config.yaml
moe_layers: [0, 2, 4, 6, 8, 10]
balance_loss: 0.00311
init_std_router: 0.0268
beta1: 0.9
beta2: 0.99
dataset: "wikipedia_en"
Below are experts of layer 8 (counted from 0) of a mixture-of-experts language model. Rows are named router (the router's row for the expert), down (a neuron's output weights, with its number) and show model dimensions 256-319. Each number is 128 + 32 x the weight over its row's rms, rounded and kept within 0 to 255. Numbers have three digits each.
After each expert's rows: "comes before" lists some tokens at least twice as common just after its tokens as in all text. This comes from a sample of Wikipedia text that the model never trained on. Tokens count by the router's weight.

# expert 13
router:131107144105093161084113120107174137126129094142122078164155077155089187075144102136113179122112110114097161213121080098149133115086158138139120154136180159150084105094124119110169130168107061
down0:112167134099169107066105122188128186160100120091075141137189110122087134116113074132105151135194139135109175170096081112166179154153130094168103088144166121182126111150178135151128132199152168
down1:086087156099104169112083148142141118126134126133102124123125117130098131138122150108212131161170078097124141134134055102197158139135102148176177134184113177137136126147156114126106110118151129
down2:142127156174138148149129154198096116101175144141140124093100119112161101090109087092127184122121167119139154140140174149153148145147151153078138122101073161148153181130055130057107109184113076
down3:075120115137092108132139145162149123144084169146176133097072148144071067155043129146117112136144166130170163175138149137103092134071100173198120114108142090115109075087131141136131145208132158
down4:137131095210162113155134152049101072113091138103132160198145097141070144140194169114173115177080141109125156159074159149107048142077181055159151158103144062116181148096144131137160116104157080
down5:076121158141045055073115108191072149145135155152123161177101110080121076106168166162138145169207129164157103128114167159141197103101121130090155114091147107155113121122103077171153125110119117
down6:113117133128111156126154121104148169116099103088074072143166127182120085111193098174135093122161087106188155185134147103135074148125109162132092055170110138126131135125053106132122111107112091
down7:141109116155148067117117113118087197148131121151087147182153134079100134119134156157182138123147124154154110090122131104207146100098132134083119134137105115138129110126162144123147158141186157
down8:184113121169117074079116129058100094163108106133167170122116105057106170140177122169133109158117136107140072144105158178145166075092109143081151099082114098145114128151128125081246146158129085
comes before: " the", " a", " was", " The", " \"", " he"

# expert 12
router:149080153157105161104158176092106144173144089113111136080111095156175116137156124055150129115154110113122086171230086139163079159136088107055107191108093193150102128133087162140082135097127110
down0:146146176131147121120111116100184087068131153158095123099136153116096086143145118139127216116098149088099107125160133125125137166113151122077144125170119087115148116122047145133059166082099100
down1:101096117088129154115222125128129094138117077086171109141151101095183133105088068087121111093123153180060101136160087099163110140108090128123157127080099106113130198168167166087117178163114108
down2:090105198114114085132154144132143127134116068149121173131123108097092166085110181171156145150060141144186103157128191123144137091115078100105121081129148115122143122164194188111116109132145147
down3:121120139097087093114192086170143089083205138124121095151120156131184113140122181121070108108138090117102143186140157180099118127118113141114117131139147086144122161147097119153122133116152135
down4:148123107113099116144064139203083112116068136111194154168117111144048104134100107115158122118132121079077058133088102124108134184159122148158150118160153122067132136131175098102112103191108167
down5:138134090108155119145083105127082151086125069149050130181190131086131108098095103125124161109172194085063111130137115163126152212147152101136148087105135130158153142111199113210100140095174184
down6:149113124155120146106127123110074108151147101123124138079111101107150105152182139109140128139147116136101164076075091102157084128099078115103183165128123059175092148138103135126160118108090122
down7:142142092132161079108213110160154110172141113114166185147123102143154123117117138130120081131119137208121138186109091114102133121127106097125084161186124095106098133154066126161152123104120137
down8:103095131115123163132144151131154108186111105101155154081135126063127106123149135134141099148087087163121134147086182096124104126182091076172161111107159129095133130119141126103152164174123085
comes before: "\n", "|", " |", "==", ")", " ("

# expert 2
router:140122128123153130088076109072092185114145145145190096127139177134099156051137106126130137124158156164104098142095069132122087170163099120146140136087150158155084142147123159148076151147109100
down0:155111128138060147080185161163170152183146104083163123106107132134169073120146150179119060174155063152112133154152083152173106104149122107079125093140090101093112140119114106124190125057193151
down1:096145135109156120139154111109125093085140141105144139113165102084087196117121104119090147130131155111128149096115110153105166094212125119163113120142237157138146145089182117102133148117077083
down2:138145126119039058165108125152092116143211166102150136092148172137116112142129160107146159105174139176158143140149081129106086123157112131104090080119124110127112101119126087105147105111148116
down3:161090140142111158131130180163156070064153152164185180108105120101135091159160188154132061127144077133092153090166124136088162094151133148138157118117125103095212130150123151159134138123112185
down4:166182139131084151170145120129107122152103182107131114094171175155115143169138154177102143161108106111086149141139129122134098087093125162097185136186154133091130147138150079126158160118100183
down5:133129137126117114148118158120116061115114093220151116199110150095119135134162113098139110131108071141159148155112132130111145155151102137121105129102055101133156200060124114153122129122083117
down6:137112135178092110123114110154133100144167169142128087095189185153126114159148066104078105140094166097135178125126113059103120121192158126118183096189150143123158124143109108161139165128149115
down7:112134171136140064164176100150105146162142109135102095147068101105119106132122156130105152095112148110097167153164154166108132114132048075157110120165100119103140179097107156136116096152156138
down8:143102118139112150063090096125081103168151088110159163145093145119178107102135120132123099166209164140129135126124073136130106131089123137134122099075110130136075126134081098129121123119083147
comes before: ",", ".", " and", " in", " was", " is"

# expert 11
router:128151152086112132160144109100129063149114145123170162159097072035123133173080113115083116171154065131114077159141112144090189189132138102065190154107073160098200147154193142114128098201111139
down0:100123167117177089122154137107148159109147150123130151086096102130123124123121087169133107232103132103145117197123128135136063088084109166197078079119118099125142092226161161118142144148081117
down1:134146105105126090114117116097123146111167121163131242150130141136127166125135108183092156186117128032127120162132131107109112137108121070141149098145096149066085129095178131145145124094147157
down2:082187120109207153176133095194121197119150135122138149165139133136168094125116074122073127071135160113109129144116115129133114195153112123090138167168121097166112139112092089100126191088090134
down3:101095118124098146123175129071132080148079124094098111127134116135135088000147102129116068143102198187108144137171197155079137082129099128125092158130150083150117108106119148105129097144191098
down4:090117157088118140119142116114126165101133147119087156093089123097088060135141078140158091119098094139111043126118162062094214067143139124166092089172081069133102093150166139143096120119109140
down5:091093135068132147091075156134097121148099131109087144119112130150168076157138139157156136213147124169128156080124185084162200102133172086158115120118153142166123156143151088121154173121132116
down6:091166111142127129136150143100157118097201164171146166105115174087058183158101155061079132085118132138121092143122117116110097099082160143155122114127168140119127119144137133113116065098136127
down7:115090144137136098106116121155057079151099174128137095144134152122115128119163132090146144170112060125105147101168104068152194108150057125142128072148093158132110151170174098177074084124141146
down8:120123140130138147164135050069212110147097070153050124117150146153086155162114112127158172190087165153154120145124163131122073076160161134120140074132150129087083103145118125105163143101179188
comes before: "1", " ", "9", "2", "0", "8"

# expert 8
router:196061158148205102113141153150096106112190108120145109095149130114089128177095131107128140108169155152160117103123141129087103165176099149092109146145111155108212104134117105167134147132156152
down0:142092065097102130088070175158071144135117134145152104084111139120195113122134122145154138106151147079110104127090077112109129145111166087101093177025143198167053134097075116113123114159124122
down1:128137121133096130146122141137112128173142116080176160105154122125074157084098183144152204115133082147100089140126071093087129120114145145117175161097166079119144181054168116092094147188174146
down2:124163155076100149113143153156118138125147155111090107135176129091113081068029159178074147150100167143080143099151137191169151137144123143133126114181158138140173118089116136148101113149153156
down3:147128155075186214073094132130132122092139142142155105108092119065107137138102067100173100138120120128097141097134085134112145170140078088099084118166120145110108130183170097165138136130134151
down4:092096074110092130147120170092117148147129131093130174137142089121133137136105148131158221071139134083142174172080102074156125147093154155105156132150118052122152172132060105080088163120101127
down5:209137175160160161143118136156064126142148149137113149123128097130101141160127136125180126145116098134108165133141154155078130176129195169128109099138160116167133077060087102129107144132071068
down6:121168154058126135118124080096079122145086120064051131093142129081129148134125071139140099137114165195145107116088061143150137111110174109135163075174114135151178155124161147085040101091113144
down7:097132060137068115148125129125136095135173123131155141130079100159147126122083102111142141127112084129143081156149158086103161118113132113183134119071110107107180140139134123112123130118144128
down8:113156121107149163134108148174113174163158128136176120107184139137177114133159135149143125158068121136141147198147128116118148115149102095144168127141136141121121113149129079101140154165109113
comes before: " |", "0", "–", "5", "3", "4"

# expert 0
router:095110104186138072150143106133144129130131137095189124148109128077162110176085079138120135144140090116083112151138079117091212113086116126173109146069118121086177139114150155120117116147156173
down0:180098158111140115144098179093079145139144129147092107106082144083161093103126187137110099111167134114116119162154179128124103098096145128124086058132135082117180169149076137121173169144105118
down1:119126157161114124059117152151109081105098091117136121150125138152054112149140120124100095151137095137143148110098148134098090172100118124173080192082179092192098087100093130111095124107160144
down2:164148125146183150134121113094122167096075088115186130165107149142077139118122119122170121139135164146177115131111052150109129167117146076124104125122125099158198176158088141144085158139145123
down3:160143157126142135130131136132179099160170086110201157115090126122073131109134098156149073144098136084151185168136116131097093150132098195142149143147077074120120137072100179126108086097109085
down4:092169154074112115181056150167120110162154123162146174148077126101101130155127197165140063161116133125135160154140182127117127125137043107105151067117118106190107170143132186140104134179169143
down5:138144109146122207191123164156123152098133098136096179160119122109113106111147138145141140061153126088156118109093124153138123162137065135184156086140151079155155190105116103181110167129181133
down6:114072153107168118156132121098083058088192098141155154134128104153174127155065168097170173101169095128118171116190092147082105108135111065118103183074166109142151137149153121131221156158113164
down7:103176124161136136124181096121145138073108145179123190156124150140174094050092156153124156086143128148134116140179110133152103079110167138135084160186132100112146120097086153135160184100152130
down8:088112175042140150108063104166151161111141161147095161168131106090137134141102135134123126168112110108143111125163144086106115100122145110116064084140126104118107133105129138106127159130070087
comes before: "2", "1", "0", "9", "6", "8"

# expert 1
router:108168142132140152127160107103121100102152155175123113073132106170206131140149156075133080157163098118129117130166177109145091101193064136142153124105158124118130117173178112111079106049148131
down0:055120161097167145177123173145107160178128158164174109148104058147086127179188123089185137169145175167117118098143131107153143187108116155166133143142174103118079148179085145147079116161094094
down1:101156092131124152088147155189113160093103169052145091150116103069099159143122133131108119029185190180125088135098105103124121163052125157121179132086119121118099089180098131086135128163123123
down2:176081106112124122136121138149102137117118058182119086092145158117088084100119124158095119130133133128102147077082110105123093148110102100097169183111120146126145129144170091164093100089105089
down3:123104109149131068132139108141173168154100166139109069095081141146066148114112129171126084166112167154131161110184113154126157141086082114104100136130139116173168155120140145150161190083141171
down4:107076102086176112135103119093143106134127108157124131127182094140145101139116130115132126095136166077125109132173123108164058086127130109144177080160132146167077108102171133125074120123113078
down5:122094169106134116161151130114101103133124135172119138165141100071073111130095186125108150141106073120111120084219074151165171095111175099131148110137117053156123129181156137122071151098141093
down6:163143140173106113150104164087093102162118102189104114127080145165191144092126132128141133116132117100160143136111088122137138080171091145155128162107136142100143108142218101120113111121075129
down7:125153105144123090133081133089200151151097170118136127111128091106131156093094134096085109146128106160084055082172147129110182100184114057152114112153140184155119211113118187129094135132136120
down8:142133163097103133059208130086067091039120176170035120107132142165174127131129100122134107153165140138156133138054177150179124161151139165143143167123129141127085087161133137123118162134103123
comes before: "-", ":", "|", "–", " ==", ")"

# expert 4
router:136148110100132082139090091164153187154136127164137148198059151132087102050129190170113125107167143129142157054096150148101111094091101160142089085127137120172078111140087106096175127166160101
down0:171145095140177118128142111116154150190153144074109106184154129184094137160142095127080142076182154099208091144108062143106173108086131125132141124072155153111147107159095100143193119105109144
down1:161093128157094147104158155133130143102061106167133155093117154179147127104095082087120154180168134152113160110134113120113155067095122175119071179128110140153066065135080056083116108121134171
down2:084121140083086156146162107133108158126091078148088148107203126113133118140167148135105156115189203131187160118122138140141130155140168132109112127150141103148147107183128121102093111124086106
down3:130128108130130088171153137190095215145130139168125159125130078127183116120074133145107118199123065143170148093125088172157131127117079139118118137088131107170109103118146120132100094122187133
down4:138156119145179148145155173124081166102087169082143157159136183091140083178131130122205155097105100143160141149143121120156177105164194156185140128094112128173168114101097080113213163133090170
down5:136124113168119179134148091150141104147117110113139133100157170139179099200106118109171095106123050103114099053128119134090105098153158100114053124105163175170164118124155158155084132133224168
down6:157116148135154101143162138173105118113156152162127142117139077157126085176104146107113174137194151148126101176111084095091114158181117079093147141176139108142066108105156173152130105132117133
down7:112108126180157122105079094124092191174160145141142140168101117167063128105094149115148131107078094150117153164120141139159125105133150131173154139123146124162086112131120135130166112099159193
down8:145169111114106171108128137121110143120178136142143165143121141124177151131137094077194127117138140156126055052165114097136115126101124095062129063136149143150145077160165048133094088103149129
comes before: "s", "ed", "ing", " of", " to", "ly"

# expert 6
router:117178124175041176185121122072121136122162051106190106163141133127141136173084159073158172097038130156124096121120142137138107138135113129056090107131148127107150159147155103111190102186152209
down0:154097146114190093077129161087129145150095142153111137122078069176111116136151140129097151125105141147100079122128146115123130115138111112121140106077117141055169106116130143109156159151117077
down1:117151139172136149153120130121143126132201085141130092156149102180153086105112100149154102144132146162102100117100170125099118096133120138165161104072073132132107053243137132144081121126142156
down2:184133126101092144063185124161130174136090102053121084133144138173135104152128105175157141134181124089121111130129099113138132077119138083112114115120219146186142148134135183150130137113111091
down3:143126140095122118136172112097195160097084141111166140176123094115125140126155072148073065152120128175115079134123105160033111157106152186136113183080052121222154127151120104084116133128140132
down4:136149090167117124122163100097076085059145098109124076156108145156134141111109196080158182135115088052071084083125154104094137110153122115137190195130172114150117101150123163136131086165131148
down5:162147185169108179134135076110097062179135085082165102111135186104147138089123167093174122112128171157147220218119156125094117142114110150109149119142106131122089128087102110149125109165109145
down6:131129145121140190114065143117118145140136169134153105156109065100181148144122116099142132107099130185116153151159086169102169146164129060105141180141073148151136088099110146148141094131075129
down7:140094124111128166157044160211080170135182128112086069106123112096105127145127091110149089119134133111136099118126156099121094135130102162126152113141224109151180094095081176141108119143167083
down8:145121139126089149132192090118156113115189160181145140086158142122138154102115155172141082178148106211182107141089147112143089113127096123120132179096116128083201131083154125161128182122127147
comes before: " ", "|", "3", "4", " —", " −"